Below are experts of layer 2 (counted from 0) of a mixture-of-experts language model. Rows are named router (the router's row for the expert), down (a neuron's output weights, with its number) and show model dimensions 0-191. Each number is 500 + 25 x the weight over its row's rms, rounded and kept within 0 to 999. Numbers have three digits each.
After each expert's rows: "comes before" lists some tokens at least twice as common just after its tokens as in all text. This comes from a sample of Wikipedia text that the model never trained on. Tokens count by the router's weight.

# expert 3
router:483466461525501513474506488475489462502492486545503502525526452506516493456540537528499518527455505456466525534521538512500515448463522475515507520492467539510520496529483492511492534469508486487537502526478486497513478508488509509490442467493521486538521535514524482525458535546510525513501494497540488525517529547518463460492532476525477477456522479527523481467515467507497493464477463543503486490494464458475509476536529534494503473514530510461517507488494490522543539485462502499525475533505483540486454496468491519516493487522486520451515491483527510520541513513499514508
down0:504511470482487510491504488460459527510481506559509510503518474505499503511549462503499540498517495495469486495499488492540494547492494476499490500514507542499507499494436527513500510483505504501496541483538510471512480474459501550515502503530512457510480501492433505509482534492500484530529499496549473441518516472493530494524514519515453507489499527508448465496505498511485498484518504493498511500507530504549508490492507496521451485520500439540552543486471525500516556485447498506502479485507463495481484493490455422507506507457495451510539467489525518501502515516485444469
comes before: "\n", " The", " He", " In", " It", " This"

# expert 8
router:487526493463454462535498483499463471523531462487483511500442511490473512523511506508502537511515489496475475527471518535477467492496526524539483479488510525504496521506496516503467515491476494509496500509491494497489502487549483553487532501488502502499482506461476484500530474505498468484523496510491510481502508473449525540525497507529511543468458475505515512460517509484512525497540543469506540484505495513487473468479544518533464524500497519534491534519500516459474553455460521497474525499474523451455511477477517543525465449522486511471567474497507473472470471463460475537
down11:493458455495436453515499506506493496473505493496511505536482513507493503517492505501469466521434475501512511510551469483511474548483517513521480500522471505521500482509520479512481503509491470507475580486482534468482503503549493497493498541516493498483480548470551540476499536443495496487459502504474505491509508497504491503485548518539496487501463527446507528484489469486500551518457491488484496520486499496513518527527497537491488504462515506427522526507504486523498437546508491526468493499520505452477471447499499497505505507557503493526499492475487492489511489503518509556
comes before: " the", " ", " a", " B", " L", " S"

# expert 9
router:510489555515476512514535523458509526501544497527466509529478473538505486546479489505484495500516465510490459547483528496518494507490492463456484475448512530502472548486449508490517521524506508549530516460479493519498501475516511493489500496496502533478477425503496470481484474489516458494462509503525485497488496502543531476496500462487503533527508531506524490515494525506532524471492507466520459459497516523522487481510471489526511483488467520474476511477510531472485519496516477514499514517512499467448484454558555473513512477501464512438562498496507474505512504475481453520
down11:492448506500496560545451510520483543504447490555500500503488518465498547466508498488510437497552486485477477506499446533443482519509481492490496462492480508490500476462456504521460516512505497470493534498480465474476497510500503497575502524492474549485460516533457528530549506492523519491531503483497502531551497466484513500496500501492504504505494486465498521502493460492457501509483497502501502505523532488501497502519504522516501456514526516510497460474472487438512457540538466500545519521499523520485561501502503478536483475489518510500498496490518480501500467496517504519
comes before: "0", "9", "1", " |", "2", "3"

# expert 19
router:508531491517491522543529493513499511500507477442523488473531485521519548469460491503501480468487469538503498501468486471536478507510541533477533549479465480498530505469535463505546522534519467468455497514477459530501496507471522528512468502481458535477473516479530456456499467525517494534504535486490493477504505514494513463511489522519499450520525491496447491529508537501443516499521488499525522472544515460506498471481492468544519463526482517521497525462444460521460468508514506488497488507500522515475472522532509506502461474521503511528481487513484496529492509504489473465
down0:513493481486527505535491486517529485538487507436515485496500496540469499485516498434490476606498503482515522495510491481504509502504502488512526532503482485461492522511508509501473494505500512425446481542452484482500500501482473492513490533545479481508549504501500474477529476505505445522499549475516465475540454467451488481461496491487479500511480514480508500507501522523493463493474497496495520480535513525483478516462499511495505488490494504549534510494527464495493453484520505506509511505493495501501514494526492500499524495469505522421494477534497502498586488483503544500
comes before: " of", ":", ",", " in", ".", " and"

# expert 12
router:548504542468484474516500472485506527514479516481520467516551497502479517480494469505473520492458529463493504508489496524507496474522483478539533505512514478554469493530481491491477552490474521505495471481517481561518507523451464520504540517508465505506461521500511510499476538475476498535493460498482494481466467443475510506496519483496497527504532482538521531533532480522505467513465500500523474495477464512518450501533526496520547470465497500465451494438496501541476490490490510488470477494522491524533483521524472541498482496511523458524499500514476502462450493456540494477
down11:527469505496546474532496498511505495511559506497507478520495498500553508513514495452488488492525527494553496530510530519449499464509497501504485512504502492501538500498488473491489529482512513492452529513468517483419507516493501514493527515504494513494485519493490527515510476519563523466485491489491498509503527503482510457500510510499435483471486526488502561553588500468506542499498470558512501478536504500510519502487492474481472459458508496524530505509484552507505489486482503530565498474475500527514478507498505486478517475498473486478489432504451452492486498464497524498
comes before: " |", ",", ")", "–", ".", " ("

# expert 13
router:511462465519516444533513502519543490510486482472486551500504473491512474477498492498529500521469477526505521498538537499514525534488500527498503497497469540466496471515542511515521546502501504452559427490485501532533484481485513539525490482477483491523516440523474494504490486469477524472499537516495483534480536512511475482470475493527518493505527544483475471496532513496519476468527525507467516516502474468503483516521506492493445473482463523514508493506523509518480497521523508493484509491481503482511552532523473494468540483527530512528453492511469502511514488563513505583
down11:476540484494534500495517470476521558473530473499500536519499478512533520470506500511490509498516502505503508510478496469467522496592526471474488496498518499494510500483468555446459501515474448469490497491479514505523519470478506550504512523505485486470499488505469551501465503465481490485537496499515454536475516547510486498512490498548473495465468522534501499440505525565499504513479507497497527481456464480500486471478442494516541498473480453503500491499493490515509490493541524505486476492460554491486503485511520486487503495506545479514473475457498510533503541493513483457
comes before: "-", "|", "1", "\n", "2", "=="

# expert 16
router:544493548478475494528493483483509534474512506492477481503517482503496473537480494479505519508517494518520498483546531454513518540472521477487493483476508507493488511577505505476498553523509534562491501477525485483501522469487525483514509483470508490500531479491536477468508469534529514532503492507510490496457530516520514450516530478484507467540542505468469502537497492524562478486478471499471502520512446522514464499518476498482498481467465530470529486444521489513509477526499495515472493463513561533512465486538489469487521507480485501471533501541497524483455445477509469503
down11:470467528526507496498495532482516519492573487468553509545508498517483500526482503549477488510502518470511483509519462491519455519462473502487500521534491548486429530521535482550463437499486527465510553512503480528444492512477483477500475498518520490522465420498513507468492501502500489504504487486506503499499513499531525498501526550479498483458516504518500473503516492515533556489493512499457472443516500527532454520476488496467467516484497476501502486501479500525475501487454515486524501486446504490515513528462496500515467474522502511493507511491476497467504494446510489509
comes before: "0", "9", " |", "8", "7", "5"